{
  "num_hidden_layers": 11,
  "hidden_size": 128,
  "n_experts": 32,
  "experts_per_token": 1,
  "d_expert": 352,
  "d_shared_expert": 0,
  "hidden_act": "squared_relu",
  "moe_layers": [1, 2, 3, 4, 5, 6, 7, 8, 9, 10],
  "router_score": "softmax",
  "normalize_top_k": false,
  "routed_scale": 1.0,
  "balance_loss": 0.00296,
  "balance_bias": false,
  "init_std_router": 0.0157,
  "lr_router": 0.00134,
  "vocab_size": 8192,
  "norm": "rmsnorm",
  "norm_eps": 1e-06,
  "tie_word_embeddings": "early",
  "optimizer": "muon",
  "learning_rate": 0.00344,
  "beta1": 0.9,
  "max_grad_norm": 1.0,
  "batch_tokens": 131072,
  "max_seq_len": 256,
  "train_tokens": 788800000,
  "max_steps": 6019,
  "dataset": "wikipedia_en"
}
Below are experts of layer 8 (counted from 0) of a mixture-of-experts language model. Rows are named router (the router's row for the expert), up (a neuron's input weights, with its number), down (a neuron's output weights, with its number) and show model dimensions 0-127. Each number is 128 + 32 x the weight over its row's rms, rounded and kept within 0 to 255. Numbers have three digits each.
After each expert's rows: a language model's description of what the expert responds to; "mostly gets" lists some tokens that are sent to it at least half of the time. This comes from a sample of Wikipedia text that the model never trained on.

# expert 20
router:034173111097139134157113099095075128069095080109093133180154148175118156133130085104129134117173118101173155115162157109079185112124120128093100119179050149130137134175163066129138133162159090152086167161089123136145121125164087141174125109092129140118099146084148133113118079083162092157171170115142071158147110180104106138134080186151097165111120139156158088178088151149148163134089
up14:117148089181117165112115110147109103145161142146122121142085104129145147158162081145097119101107132167091189186148105104092138103097082129148168222127134113088140132058176055124124077085092119127146089040151084120069099095157117133170113125094176145153130086144147076144095095170157105098096110136122141139166153149119053144164125120056140184107116125129088104130138149136143147174120
down14:168081096117156136115116136121087066140097113090103151172126204185145173105174104116107069108150102104103141091201124133141145177127159161099084106130096124158107200139104135126155177110103124136129154072134165132126097093088131076104095128121125154139103077135122215151095165226140127149121154131127144122185144119103113121160120107069157130140147149138080104169082161079146173164129
up15:086068144100185133172204132109110131182093154088108143169134118136115143180088135101129114102167128127149116121209193125095119118142180122153112137083168016170143119130108133119097131144112089122131156124141139110120122131149099141184142122128127074124149130140192102081148123152144144094125149173121114128139152128139174168178173155106185168171146098130143181199192130140075093157149
down15:145114156103118078165082076144156090101110097112140155072124106153099184158150181099096184143123112150096088096081110107155090122120115141136120155194118154114116073116122132202156070162145094135113188153157131133145182125192158163109192118120187112133101074122093082142102125139188114130110108115152133186095126088087134125041163138111152119110133130130196163149160173136138162125122
up16:162098142159139097123133116119131088120093170133110063170142125158149091092069188099135123132115120124130147126126117135192139151124151196110115118187160117098131144078086149137203137095091181083129166130099169161218132109093091109111155077094137153120138130124153137132163158191094123125069124105105150124076145125173125168171143111114080175108157157095134092105065053075123148088140
down16:142145128085152139213070121131064151056168117113125144143127151125170130162087092128171157125084165129130125129110136110145146169120176139127123099120127104120177146108122140117113109125168135120138098109129131083137084194122128107138038124113081196165080130113098136176114122233125111116082122075171148131121104178155071120111128163184093090177158120146141105136132163054083148143120
up17:178126096092188123107137118125104134127136121131131112136128132133121181089103140184140125180164110100083114138179125138123108130132162189116206154105148100160113102093152188207068125211105140138145121126164133124097173101157149107116133128095147123104125122151136093066110186121124123165114192121123134188154166169082127087197152209168114144068131080121141145109165141115059152130117
down17:163087101110144086142145122072091149132096076132170087103145150114124115056098112132126082148133152139150093111176073106126116099161169208122134192108141154134126245083116147163163122166130124145099160097146100124101079117065119133123090093095139098161135183143119154111104144126149140134134132130100102105105116125136147145153143142119078193124097126064180092157120190193062127115124
up18:079190127131144129179090138080115123107106091132088093134132113128105100140147166153131163143120115110101117170124097058170147116093173091101153116117175101097134139194142088123112089152129088113110145087186087154104114092128200095137133118188141142091105205139166118061107101188122151157196153106115115117126113129164146070120091134066145100132117165085154119092068129086105198139105
down18:106145126160123087135129096092193185105104167119124168165080114128149147186089152129125168167126153092115122119099117111106125130130133038129159148124122116158136096181138112103144094090142165083082092163169104135150129158136117105117145228169133157142073074136151133166071149080124139206131179139165160133147147125114112138121095167117181135165181113139057104105092181137167086147094
What it handles: Plural noun endings. Plural nouns and plural -s endings in prose, often after numbers or other, such as countries, years, members, players.
mostly gets: " members", " others", " areas", " students", " players", " songs"

# expert 18
router:131103103116159117153151106112112095102168085160134128136170125163141057153116060132097173164161165086115079125126164176144101069104142179088096114108111126064145173068099091091094071076109117142155128136125170158159104146156076149110120139171120170116135106172083122162144073086147118179123188124169156108154094162086141127143136149192107124141111062123165105164129107151188163152104
up14:142083088106112112096188133092166138143096132125147090090114189158091103126072129108085106128130080135161136143107122054112138138088171081131133167171177082116094061159082103104135149166146155057140078067191098137154081126109118150113134101144099130145091142111117139150117073109119167132088158126116095180109083078174171116151129098115083115149121082099135133126073195152172102131100
down14:061163100137136068133135123111125130091171094109135083185131117122157113094148120100161142137112132108078126137134134114107144179142122104129156114208051140168086150111149197085066122179124110163092192117164093127155126109119133067099125093181153146076152113065173104109109120108133106136132170140118090137085070154082118188131151197127137150107131105164105165133182068109164131111108
up15:153161158113121089147115086108108203151160105130093118120142134211059137112069145186091114149161141135168110149177070094149090086122101134148077124078107124080124088135092138155136171134144125122131063096107133137094121099136086148131108156170211123099090138164120121124088084121092151195103107095100069166102105069143100157111151116114072101105131181099129164116101110144084131102163
down15:175130092098155105216160090099102183144159175091105119121134150189100157104112116205118090112146071203153136158070140140155136137111096143111123090137162182152167124121160169129106102122157132105172125116113085067140136110132157131156190159148144149104057155121181116176139145174176159164142138111134053124209067124111129164117138155148109135143134106139142131126103123122093168152105
up16:136152124055085111097185130153122171107150126148140154159150131165152102147120122064109137121108150069135110152120159142115155119120093087094178125167125066120146123155164125145096099076166080146101117094090157160136103102146107161163135168184087192128102081125102138090105118134134055124114101105063136098133069149174159123024129183135094203165146169130087141118096129124154124145156
down16:188107082112070098182149097072143108146133143129144148169102127123116141139118159142157110139124123165187091120094033130152072084160085088133139153165145108192125143164162158173133140079136154144110131166106154125101097122168095148149146083146176126102131056095094106141128123144148135103183065154099087140125113139122055128078125132094098046138195140146088158140157091134144143158154
up17:151151131214129116202157140100169133161102112142097104164169131130118170103109095094126108075069135100123136145174127169117111130166119125146115198103165148155158116116131051107162116127152141139130038081118132086104103105087138109118140155139168099139139082109149085147174043142084165106121160087153112041091160146178109084096103127160128178104151101176099125106135136116133140135084
down17:107184085186131192144118138135091158142114086133114096108165104127106145102149136137121117092099115136121152119125102164137141129127085110089145152125143198134128065040143101180143188137152151093164111067105173129151078115147212121103108092119182131091145131110087084115135167157096104168207090179100120121184178173131114122077117127158099154088150115123103158175164119113151168169112
up18:168076120183124146162115077106079164109104151153167146054170103091140189070151164144113091116118151105116116107161118188142155164134134142117108184107146098099161161107167075109190151142139214085109140093092121128066089083122083139134147175138159151177109129143172139143143139165096156115136131098135149151153135125134210148106178070084171127132162093124104087124118130133107119127183
down18:165159169168131123153135125086094100158152039106088063158083116143137117145145146121159112060117175133120107137144122155152117153117131178054134126121139154128152011134130157118087095163160104155122145175151137132120166137136144124137157122105055156130155136131117152071150126091185091080197142121104094080140140223158150164153102131129110168106105160148101156125113148151119139186110
What it handles: Score and number ends. Closing digits, dashes, percent signs and parentheses in tables, especially tennis set scores like 6–4 and vote totals ending in 100%.
mostly gets: " JPL", " %", " Notes", " chronology", " Platinum", " UTC"

# expert 26
router:097149059118099120103160104146148139074112139110160095096137145108113079158125106183168150150165124161188155131130122033088119167137122112160135167092165094142115108105150160153110169144080077164150083139145084045102101117119140124095128131131179122123167147186136120169170165100153136085137173142150158106155190161109130159036162127149149189146102180143129133103128099146083124129081
up2:160097104102118123113088116152125112159155158076217178141113065105148102176094127109120136112129116112078137136085101071133124079141140160150121159161117093106235138098125088139108113185142106139110124183111170115173110117102142118072087108116070127190118109128130096076135109100097116147080173126103140099204078151072145095201158200117133146115127149139131113130098152142105128128137
down2:058104119104140141107155098108125131095149156190172121137101126104140130131104147118139130096111124145137137149130160113154099124170125145152084136136127124098096109088145100111125110166100173149095110166072155153108120111139129168085186144111130134163106094117088086105100071217099208103123121115141090108115097179121076096020087091143152091178151108094201129168159040145132167136139
up3:110166103128084150117140098079081092178189151138105151056158131137140087165149165162152147130101107099128073108091157076138128118087105145137105090162148139159141113095104120059055111063135094096162115100143103052104120084103146166135078142171103113124124124105136125134112113073130174117185117142042198145155168076155127108062126135142113122114129106095130143165143097171141171135120
down3:114159155135133090154095064149132092069146112149120131124194134126087143188093188112107142151152132088112101128117082145118118047145126110111103171103177120143104105131151033136178086108162133169120167152132065182135090113166149089112142084083108136145107137121086099114078106106121126146162125103070106166142118122164111140157152161136188187216159121083102153130182114108125123160118
up4:092141111080121077101147130138107110126107063085098145141074103101165075100079133102223108123124162146175144104168168137118133159103168136120135083149158096202081110091114149063120180146137170120101181153103116116144145146086101190069176190119137112092092150144147189077113139156142101132134092124132146119075068132158092115131199097112160120122146121115120128179103140108139159131124
down4:153130161193145144087106165094145111115129142196200164124108156168130114105169086161166129199093109105147101146064093170081146087113133069151131116131092197126160121103116115156047143113177136158166176141108087169140135115156149175070150164098106159130095156133142151149157123153121125132110108184188101114074131143156175128172143093085074100113145141111144163122079107105123170107134
up5:060098134131121094090117165148127119110148107140148123090152157108112161074157095154160101152121146126083101168086090067147133076075107105144105141097150099087095124144163096103148114120070153073135168106112066159047115126162072114110163139155147093109078085069161103143115153189133128145115125143105182161124112129102122092136097102140088126147226130073116104184149128127181179150139
down5:164155099115115153119165177087185090119142059108111071125135064111162125157125140157148125111163143138074157137129144128184182110085130185151135116073036155135133202151137133052134115147102113098124175142106066145120153111086196139164151097138084090124143101123081135143122096124124135137148130187129154105186168106104139107145124154151150108106140138143130093195129143185159187143161
up6:078146144115162113156089135130178145134092084126098130087121124129167076135138098129192140148145123071127115211142133150145127141130111052170139140180148111189168131122138139148179121117108120171177123176099064193148089192110097146135126107167102128114095113114199172118182080094114110107139097078105082125123145132085120096166139129126154095081124115103137105140117125036098074162148
down6:121099096127182104089113108146154120116109120195104171164135114130130182171115196143095105150059109124076122139124097094093154111142144088157163108154161090155099117097127118078121114134025152162164151086090105134138182172114148079107089094156093135160167134169065115106100148085158143150155130090095143126143148150136111180140111122127110154126141154167183137193107193204132102097105
What it handles: Latinate word beginnings. First pieces of long Latinate words after was, to or an adverb, such as impl-ied, res-, comp-, adj-acent.
mostly gets: " res", " int", " comp", " ass", " exp", " acc"

# expert 16
router:088188137163130147116151089086108132079106103168119096180155130171142108139105137106131099062194151162190081102159137146074112110047134124124134069110167111148145078134138153132122125152130075061115115124071136123091140120122168161163121133167171140161126124191155196100133095105125143126102079122085086131176105175112096132131086146104067163128074144125091127157136168111132122182077
up3:048049161126187158160137102135142106193127121132177118114145127131080142080136135161073154120182134169082110166111160132109123194102123153179134145098103151178157134112103168168122153131137129100137162101119162094105166092093119101126167105127152078090171136076132170115139202069169091122123103100136128054079168101171144170126116122070152122169143136119100144137132121146193100140110
down3:112087154121119171107111157174101079147144146131202122093151121102093121124136127137108103124134104177121030206094136127110116139128101119144104156139114086171124127087111129109168135163071073136117166128124093088190172133092098150207123172098170104116142129121090135121125196184105079158085099091113095095124149087110105100147081076127126130084136095111144201146106071161148099118099
up4:137195113157117112116036120130155122147132115122129161097155125157166155177113123167183103137125141172132088111167183187135120147090156115064111085135121145098090145094179076144087139113111129163130122133171157099167164144130128184119154074103154144057124193163158130106138058171078113145141117092114159090165116103131129133140211094090151120141078148117089141096184146166157163120144
down4:134106094115134131103106091189142174098106186150118117130117116184119130118111052164112139159128148124175142146129162154118080135083174156119116025154208114111110087116208083165140146145119102130051088128124142132140129132161119124131122115103148123056103142171123079098108147128093125098148201190110109092109132044100144075178100142095157125162128135146118130149135144133165173136151
up5:139129093127160094165141118107141106137133134118181112128154085080153075169149136099074113147174097169065130171081077120116145138149126148187124122052168153083147085096144141055143146093081097086143107112144158103140164117085165119069089166159175158159181145098137135116128091124091120119105086137122081161135123119150153083082061114130101141195162152112136129209138107123144118169081
down5:110135151132174101143157138134116147124161139121145144166151080095116132146123147148111102161131159171104141142098120183152141166174148190152179133132086112090105116140118085154133114128106099153148176111061169137076152143161127159162143146154153118176122111101136103126064127080092071118122106135112073176181139103140137125255105111087104109155068172082180127160103113139080125138097
up6:126072146128125082132128167157106133119113078144058181142146080131133103155098169117142111059178072091165155082130058127119095115151133176081130132080142082138128179140104142140137127129146125123168121121113069123074108097154210152149129086186108065141110155186214164170156105053119124111118131149114108145132098118140101139123153086132128157099096099124125084147190117135155113087110
down6:124083161125086128117116176173188193137105149119109117089135081124182097089146136153109105153122089130118157141121116130116094134110137111107103133087152142131158110134100222124180113092153146015136171111148152128104125113088168159159040055131080140139120153125156083150143121083142156128149082091114138143118105125124133088104119155131126131114121127148066135191086110035134115130071
up7:118162139149140133143167234170158152219094105125088142126121160144119129108155141131141149123068129101126170163082188108164096078178115121151127066108150099207099157105113112165120152147095125165115131148102142114101161137036169170099103158132123158101068168149103100142116111090130151125158081137140127161092168050155174134186154103108136148112123134143068134140139135142129145138110
down7:106127165180132133162158153068133125186201088174140166136178125101145157141128198073166127093148187064167089148134107120125174118130106110148091145121150128191146073134109108125169079133083121133127155085141184113134142126061125164099117163134154130142134162077133115116130150056081156148131123147120102127161091112149146231100166104125112131163141096117089077158186125118136104134105
What it handles: Common noun stems, suffixes. Pieces of common nouns, mostly technical or industrial, and suffixes like -ing, -ion, -ment: oil, railway, control, construction.
mostly gets: " oil", " railway", " rail", " rain", " construction", "raph"

# expert 21
router:135095041144134125110171165079085127155175117167156105164154152098142118141124131166156117097139162106193092118093138082137136144085174107127103044117139125131162080169081200122167174090169086096112143180123088127092189132115164090150089182107155132150123142146169162073180101184108147151106109125109115099153117113108148056110185122121135146126100171142114131112163136134164101160093
up2:125143143134077059143151157087124138127131137104105157123141089060098148084125103114183131190179149103097192086108156138131098126112156111116128173145188105144147182149123106081152080167101106104115141175139076128186144197101165152164127091069114143098190149133127112167069149087171080161179128110136171091133098157097203112125129167186153117135177117110106125129140128138111121157102
down2:121159124123145115090177113138098119134152153165102114170138172103115105082168100140193106153112154114123167076143143150083063106117094134092096142135096151112140100178152122119175074105081106083094104107206164139186132182114172124152228071115131162127122150097143149083094136115162069118176113103148108101104151095144086139088100144194127153150148101120121108182124117132187075152149
up3:084138159127141129157085131160084147105152169154183094125123112114147136183165131132133131083130197190109152130134115105152146125095131087092112080156185113193159108010113139145094041176129094171101072131155095127134148126128109118146119086089101064140108114100129166159141153136080156144127140122194110105130071133119201117125155148098141063172118158134133155109138123155124119166121
down3:099121128116129112122156177120101139094142125121109093132125162116085139135114117143170156125119222101131130064143139118112140109075138131091149078167194141212104100122105075099130176107157113155152102124153093139120095105095156083176097157092100135144106037101181157068136153183118148157131137127129105140156112132185173147121089140087120086115170141120075106123182172061112141190173
up4:078137087162078142177130178073182133168124141132094045120050157157151151136124095117138114111141113109149129119111109133172197192042127077119088085158040146121128163177160162140113140172135087124077148129118121118117095142144187154099138143092148095101180140125156119061143079086116085110129099149118124171123111121113155108115099113174121131104144154132138130132067164151143094105127
down4:159170149093047075133085134188106146142142172137119150112100153121130188095131171129153130124153192133068192165098158170138141123137124138170077115106139130202156157136124147171152121092102113096097154150117113123135162106114165088190054176138180158129177143051101142144125146127089112129085149155131150113134177140106070129152109091122118153190105144082127096158157171138183143111134
up5:116126086129095093157119156094158132106160091137115079140090122144124126128144128108122110129158090194110169176092128205113098180118172135090151133097123117102146142114123078102166116086121126138077134164193081101156160105136109160118094047066202117145169134092168136150075090114127139123125131101150100130158111042137160106101100136160098146169126082127109143082109219128086097070122
down5:177154119174099151167113169134141156178184075045079051109126161080086125069087207077125123171122122151119104128087125129136147116150141122099121143127077125083130096155092141144156127139145118116145078128100224137182151154114071115156139129079173127106151104100135112106095135062119087170128142141172121087127152134104134084076139121126134136184090106163130110123141169146129109125078
up6:113148157167170141146117123118119185195101149200143071090140172166144089164144128144139166128183122154130148124132137185139122166161079130158131068094167128196090147109144159093132154139115111164121144168184167155121084107145154191114125114130123167126127184088091164123110106137109117111058132078149117112072138057157153146096103176074106094074138148128142141117129126088172062128170
down6:061177139159151181155124112133169218130119131097175101176148158132128132211118146165142159084145150154174098158133230146090119136106083128148133155162074176148100091139085147079115101153166115128106125125211129138144149111128130124079122127100157141101145136103097151148144070115136132120120123095143170088083197130133140140099110092119092082130117159134168097144063148130094138164171
What it handles: Romance-language word middles. Middle syllables of French, Spanish, Italian and other foreign words and names, such as -era- in literatura, -ona- in Régional.
mostly gets: "ét", "è", "ô", "ema", "í", "enda"

# expert 7
router:125192133120126087106140101117140128153109122073146129128149129170131126098103203065122145140122059171157164120162151101106158171112103089135110120125146075197104120142167147119105135189177099192116186140103134131130164095171163135137188112041120155074118118143089152130089143075183086138160162104124111141079102124078127162109151107145134162116141112128084136182059066105111134139098
up5:119131191125103120147086161143162110170159135091119121159095163143164165143112143115146124092080108139149128103134196162091124125150069124112172174123155119214129208169159156129113136048149164096113131109072183126124184113140090086122161104121142164114113107150117131138207120154155093085062115148190139144144124140155071071152081143121112158157079100173149102115108090113124116164142
down5:171143097068134148121146190094135081116127134126129062140162169069091163169068148088158117132092152117091109091154125084115146109092111174167092135171135142144140092060111089124171167111154140146165093131113141112119137182179172131121143141116113079154165105090154146148114099099081094142063143178049080116125163094160133100148127173067178092147130107135123154144101093158083103151084
up6:115128189062121181168138112120144155097186127098163127166147101120101117078103116178123127147176137119184118099143127107170122163146141170145142120123112138110156171123129106155193083180089047179137188137159137136139115169093103124069127123116115135148086100174126109122107127123170092127144138152121067110135179142102199123138078071112136119097135182099168142097136135222185153138087
down6:133146162100159094135193148087099157125125075143139102186160143190084089109075168114067166082102146143141123108149090145111084160135122157136108136127162114153108114078186161139140083066185088131130180124161199147157147100077100132139141107160102155163125120137154119069127062101145125133158128129117129134096204128114124103155123132120107137150130072125205079127113085084169186096150
up7:148132074131106160145164195102092097085145093105161149109096211151099109116157180204139117046105083156102156140145136143105178143122173157166170137168137147156124130110121152109164110169139115094104113127168078131113156141149145163143126175106096150109111174104123226124162122116132140129170166135102175147116069123087101135128108103159083175084113182104165123123089155148062147146158
down7:163086153073161128098127131132141105110106137135106062168135135106119147187062122118123210153156123134142107178096138066175123185104120123152143140068189093147100144090144132136052123113083112133133150120129112096170118153129106141148104135116126144146165174123089084168130139094180137149074130122106113196117151163146155049131152050185142167181169120111188117135148113086162142133098
up8:079130094098153107073132072170140153159107104112127121091133124095167148137107169156139148169129118063099148096152165129118123074138118138100145099114134108141216092097125155123081142089181090124092197115084133146208074095098103109148141102131168121061126089116138130116130161075118091129107134137086068100125118089143191118190141171100097073108136160157153126148079122153097128189161
down8:146163131112105134125160092129129108144106102140077113150142086204131139172088078180069104096108140169110163140120076155100168076130144079107093105110187172086096162130173146104146146146123148136119110191165070155168134108130185166154102164077144163091073137182154092161122102053125154124160159186080130149137115142138114131216176099139142132180125132116121143118117130111117104074130
up9:095115068119154141091107165103163180151111145120108165139131155141152159110107106121120138134155135051095074138075161155146132102147126131121136189145117118124044117101137070146142132136135183164185151146177177143094148168106092120126133089167112110140122108077156141122073086120156132191112116116135109153130157107150095107165052110155149155099108109079147120177118071166185126048206
down9:143052162123133120083112130118111095135055158126118160102169166094094157097123037106129155101117114136128123043143130096094112180163098088160165177158112159160187051129120135122123099156146136149159143138106117139071111139122104134149167076088102074131181103094109184112146132180118122143131129129113102132091160133136093116105101152168089103131119094098124166125115228127082137165172
What it handles: Main verbs and inflections. Main verbs and their endings in biographies and histories, after he, was or to, such as took, served, moved, founded.
mostly gets: " took", " served", " began", " moved", " returned", " worked"

# expert 0
router:125124078090095135190170163192117158172171151126116101092113181107119143167138113147088118130184144172062129103090084108156143084117124146104099101082118124080114161083160112104063078090121148118119094066124138156069115154083126169166161103134116106106093094165103073180156151095143088085166164134141143078122124090150098162104140148072149083088116119131181130166140140141192114136139
up5:116187178113079101120163139153116111134122134162111069116075164107091099124122200086174109114171162123118129177060098129131153133114134150137117157175092060105175083096133069141169133125179151129176196152121068176114191130114132131107100144085164123125115135089145160148130124140113153131102130165115141133137098042132113148092162113090113100115138150169144122147217161192124128128174
down5:076131177126116089181120100123158113173154093109156112139092151155125133126174120177105076161124148138120115084101138080141185079161100112142093088163180090098073125094172101169206133127092086134105194170123183143096068108144108117116063160158102129147090156168106090101130105083111137120112096128171137089075126128105109119098110096139095117120153150140110130121102096150047204149150
up6:118149116146085112106107114115100179149137095125156119151093127131134096089080146107142117118161165139098138108081111109149164195126168139169042116149150153143112120105146141168122133189137088156167088186107174109066136139063179166095077134167103075095139123091139167110130144170126148110129142101132167172092094193149069161144101065110121182150147126119173134115115054202162113117146
down6:101147127165098105142110179130172121131144113131127122150098156155150149104128148156160133108065117154132154120082127133152186092156123109158070121160134113096182136142070076091057145110107153122101095070143131096126129215127097143107042153128157066074152081109116111192100095090131107109090139112159173177113091108093150143162093136134076096134190157149167138100068135134181105159109
up7:156171086150159125120083135128152145123161097144152143105145081124135139210073155167074167096088111105101155146104092143148102138177168094149139142193087139163115168117170122148096140132150197125110143106135066055154119095121130090092164101105167132140065150133111166116110103161187117099136072093166171139096122093172098076134108122128142099103172082099102074113106095122189185124137
down7:072139123128099121129118121129163111173135093111135104138133199136140079102127091138203102110167099185140142098157123178126078166200136141132017150102107114094137109146099138140116073114125077143156142152131148176145134150197108166107130079153199121158107104099143136118122184155107139096112106141160140124160134128140070118144141139180054092119074195122120147106114135137146147189180
up8:129167083148122120097162122128119124183142107158146122154117120100176088104112120164130110158070168132109135150101186076075135157093121140084135149159113062148133071130158157149114110077114112115125057069105135055108129147113148085138181122134147112104110135159155097148129127100091175103152157097161176163176156149033100108202134141137088110129118149148136047112193139176124177136119
down8:103144084181117111123094100153160085180129085165150130117102196117127143069128094089149122126147173128087078096108115106180084129176117139072141078145072166123157193179113174159146139153113137109177137177112115105116108121161112129139125131195117095063180188117160094139103124170135157117118145136161176128124122119208153119103200085122107134114147082097136167172153137087119163095140
up9:198082131117132154093084148091120070163145131121115111127131089125191176141170140124129112137120142099117145077136075201099154079156112051184112139121083143100160082099173176120101125127168148072103092112088157155134047158085106150111174153092140099164115168103074157105079168096157146144164152081080160135109147131131160126108181114082157169153130095118167107113153111146143122110140
down9:076131146118090113156115138127092163156065101103139087134128129160100136138099133142142111116138201134098096112129122158171136126122134139119116154094140171160100127151098139145182140168112056225198213103147149154137144111162102109168096118104129137115110132117196091177114167164140114137190051126127154098119087179095150152096107065159144099160141120146208145164083109171140119152114
What it handles: Table numeric values. Digits and decimal points in table cells and result lists, such as times, scores and coordinates: 49.287, 7:00, 2:10.21.
mostly gets: "′", " 00", " −", " 99", " 97", " 98"

# expert 17
router:147116160156115104180046107123152082161107130185135171130165143102149134090090102082091124072112129189146166085075124172181143105176122163074153119104115176165148151141085119121047177085112141168140116161125073147111094135116163113103161144132094148146153116116124166172137191194146094117159095080117143140129142126165132076092144094101094140148126122076157108136125165099142115116200
up5:043112109087079109088140078123081099134155142097104167136124082117158106184145153171213138100143060158214192115119156169109149113134144166101157145153139142119104124104148130083133158126076140083091082096139136121137135124122161081169175163103106147198116086106133195158168158133161210125155090102132114142121104130138121166124128093132161127115122124081130170164144119157118080130131
down5:166135129133125107205128074158167140062151160122175112131221097115120081119096149162095179090096088112142131079150200163066126121109146144174138151140077133103122075182139083143123124105111166093106110120160126088156149086157067151102132124152125079087079132075136135163201115175113143133163153109151174122165134133159135140114106125085107147141143170136093106146084142066159107137139
up6:124219184130138163160139125110127129147145165129158185125137191175107115166146084182124158129130141176113109113139139143106083153124102125122162161169099113159085111153199119112113066192093180195143118124117077097125174110152075082144135102097168117157129107092114182137161091132148190118109106114124102136118137076144092168096069158086130084167092105182095131179153116105143120143164
down6:110109119156132083139097157130147163143131136123100119160099157141132077201114165135078127154160112087166106090139100138133096125113188057118117133151127178143039145131204160103129147159088126115136110114094129128082142154139060084084155084082141098162166140122134160155141130058095120128148181132128116093193125080120128157109135155173099039183139115188173096097108164126103133142121
up7:080158113125122144151183163124185121119202140163136084092153160151163137098076114133146111090107118128143196164089161088160083149142149130147189127118148132101175093196167111111141123151116090146119078086094113088107154048158150216096166158132124149114150160121165152148145154114088113136147088123144186182162148198058123083167128105127171167162133152113128126133158135110126156112116
down7:159140081130152151150110153121133094082116139169114107132157160069158148137174177137130134108096142150064128109054131111159085145126159104160094122116126075062140121141098180178132127119091082110143126120138152111115108090103208133160102096063128125136169080173116104167097109128128144149104154113096168105110080101098128144244160061128089134107137161048126095071112142140143142128113
up8:135097144085135101146097172060092171193140050148201114138086101121133146122187126051116169149155122185124112098168048095112116175129114130105114113128116089108117117114109085196159123086128116154188137088144145170121133137144159111129107139086137167160133109135123155101097112110094126173128058111181091146154113092068100092104119141145128123080161151114077118118106170120142145090189
down8:119119146115150103188059068140190166103136184109139141174106129109109099145160153125155109121143121151159143133075099121079139155164113139111119152142135141104130091079136155176091145130152070143191159133148184083129170135190135185146101103109154157115133132156143157163097101101129179163145161135161112120077107157161135129031108100109107162149085138108089153104212114105060132065141
up9:138122135194173091111120079172168103164104121098129093103133125135121159147129142100175142116161128165159084123184115085141091119182099107165167172109133109121064144084154168109140191055117116162117128187149128145134120087114172175076117127148118119172148131117124134111062165119068131132103128122162082171164138091163122160136078147116146165111133157146205057118178092120153125077188
down9:208125112090109132083092116107149062128083098159125122190203161183093093149114156145136106080068142090120123106096171142066138120182137094094145099093095091097164112074105129175141134087192114114098094158124114140138148199181108163160101136152108112125175111143175106109186140126097116071136093100151107135131185116122171093112159202120120166111132101127101115155121133146136127130156
What it handles: Table header structure. Pipes, line breaks and list dashes at the start of table rows and infobox lines, plus header words like Date, Candidate, Votes.
mostly gets: " Candidate", " Binomial", " •", " Opponent", " Pld", " Votes"

# expert 27
router:143162151104159127124091105192135146129138180093173145099127131105137156093173111182176062123156092088164114166117130137158133122141118127136106144126147134080075143159128137085058122092118110108125107163091109088136142170076174145071094133160126136098160068165177192155089107106112129113134070174110149107096177140188144162138166080127148120072150203125063136092070153169139127126141
up2:087149147091154066140131148120193122103137202105141105158041100191123107049137073168140123118146151181084102127129078164107140150108123169150113144124140124123124143116201153173123095143132118062133147136150169115100135153158097178112180141149123099121139151086115133183180209127126147159099145126116077131124137071150119135132154082114160107146135115120155108193146086124160150204117
down2:097090114117152102125104136092181064140115091132085126165119085124053087154152141069169117086103159142103132160103146195188175143142147118122046142127063161141116152194118122078140088114112102119085157124110088117157098113080153087110083159158106102161117089089111160119139157152104136142103109090104161099092132144148127172087096120139129162175133138144110161144022119110120102176115
up3:080134139122186122155137151109126113104084143100143162139065140096145130092191119145125123069168101096120118077091140104107166163146080111073098173137160138150092106119171180157071134107126165078113168116160139147116084076104125132167132167113173095111099104101161117121148111176106145099114093116060116146127112133148078189030130152077170115138168172132182128072121070136095143153123
down3:135062144137181116132096150156160158130118098062135139098109176152125136156135081127068111162126094094162106158104177139132125143083143135154045146160167149086069138116165107113105101163178119147117120124171105085090146123136074097107153096076092091156099071134095181186145146143176146170127121145158092168098048171110120180083127134190134094149156094127109093147108090124100163135118
up4:104199126109130121153137175150178064102153098104128097169148145144101130170172090162068158112104145121106152133103143107091088125095156167134083169130149087116104144115140130108239131137098193120148090150167176098178118125090106070137150154101180108126170138189112093117153131146103143107135171116186129133081088110092131113120143075124139131172230127153123113145127118105148167175127
down4:080070144190127176073115105134110098087136138186184121162148163165152110121138152135155123140096142152133165081087093085125146107139179154119173147107106200153128094159150102160125150180150073115110141101138119140136109119175135137151096189110076181141109138117145146096151198120079117110130187066096120143151098116075132114152154159129112144153058090167137185128105131161145051087110
up5:144176128162200102145148185172112158192136115143162144144121131135054175111115119156114121100139176154125169131137119105090177162164167156157157094130172061153109095126130121129115223122157165160172093150129182152118131165093146086165141078070187151143104131130153076102117145134149089198133086185177149151110131135102139138092054079124159121113134139139152141145106119100132099142109
down5:103114137060094139052124112111132103132127064120119118130155115089143130166149161129119127143100153066078211159189170123121135081119131134193106133140160117065093123152077123126111076118096069126043165120139140155158083082166142087092155149106101117151131156083097167057136099111115161099138123158147143151148176148133104177105179121176154136136171122112160103189134105167165120126133
up6:125181184129104099071141134078131124205095172118070185160146121133185125144156139109131108145125192081074118126167127113113186131161079110064127127158135196126098172149127122195113115110117140132099092084059092093114127076167099151120134144148132123147165115119116141116032083129161117083141137080134164162153125131106127139123198090139145128158161079124107119120119166096132102138082
down6:114078166165114161154091108125123182128123097117127090053181093118106121091089179127138136138111095135155163098182146097134129137116129162108126118105149109079095129123182106077121167167110128160105117118199135151092079215142124117111125120113128132067084120103139118122146156154129138121150170147167113091123116157145113139255155100121149142047108160160191113152146127147101140152154
What it handles: Line breaks in lists. Line breaks ending list items and table rows, plus table pipes and prefixes like mid, anti, post and the ISBN prefix 978.
mostly gets: " 978", " COVID", " anti", " Animalia", " mid", "\n"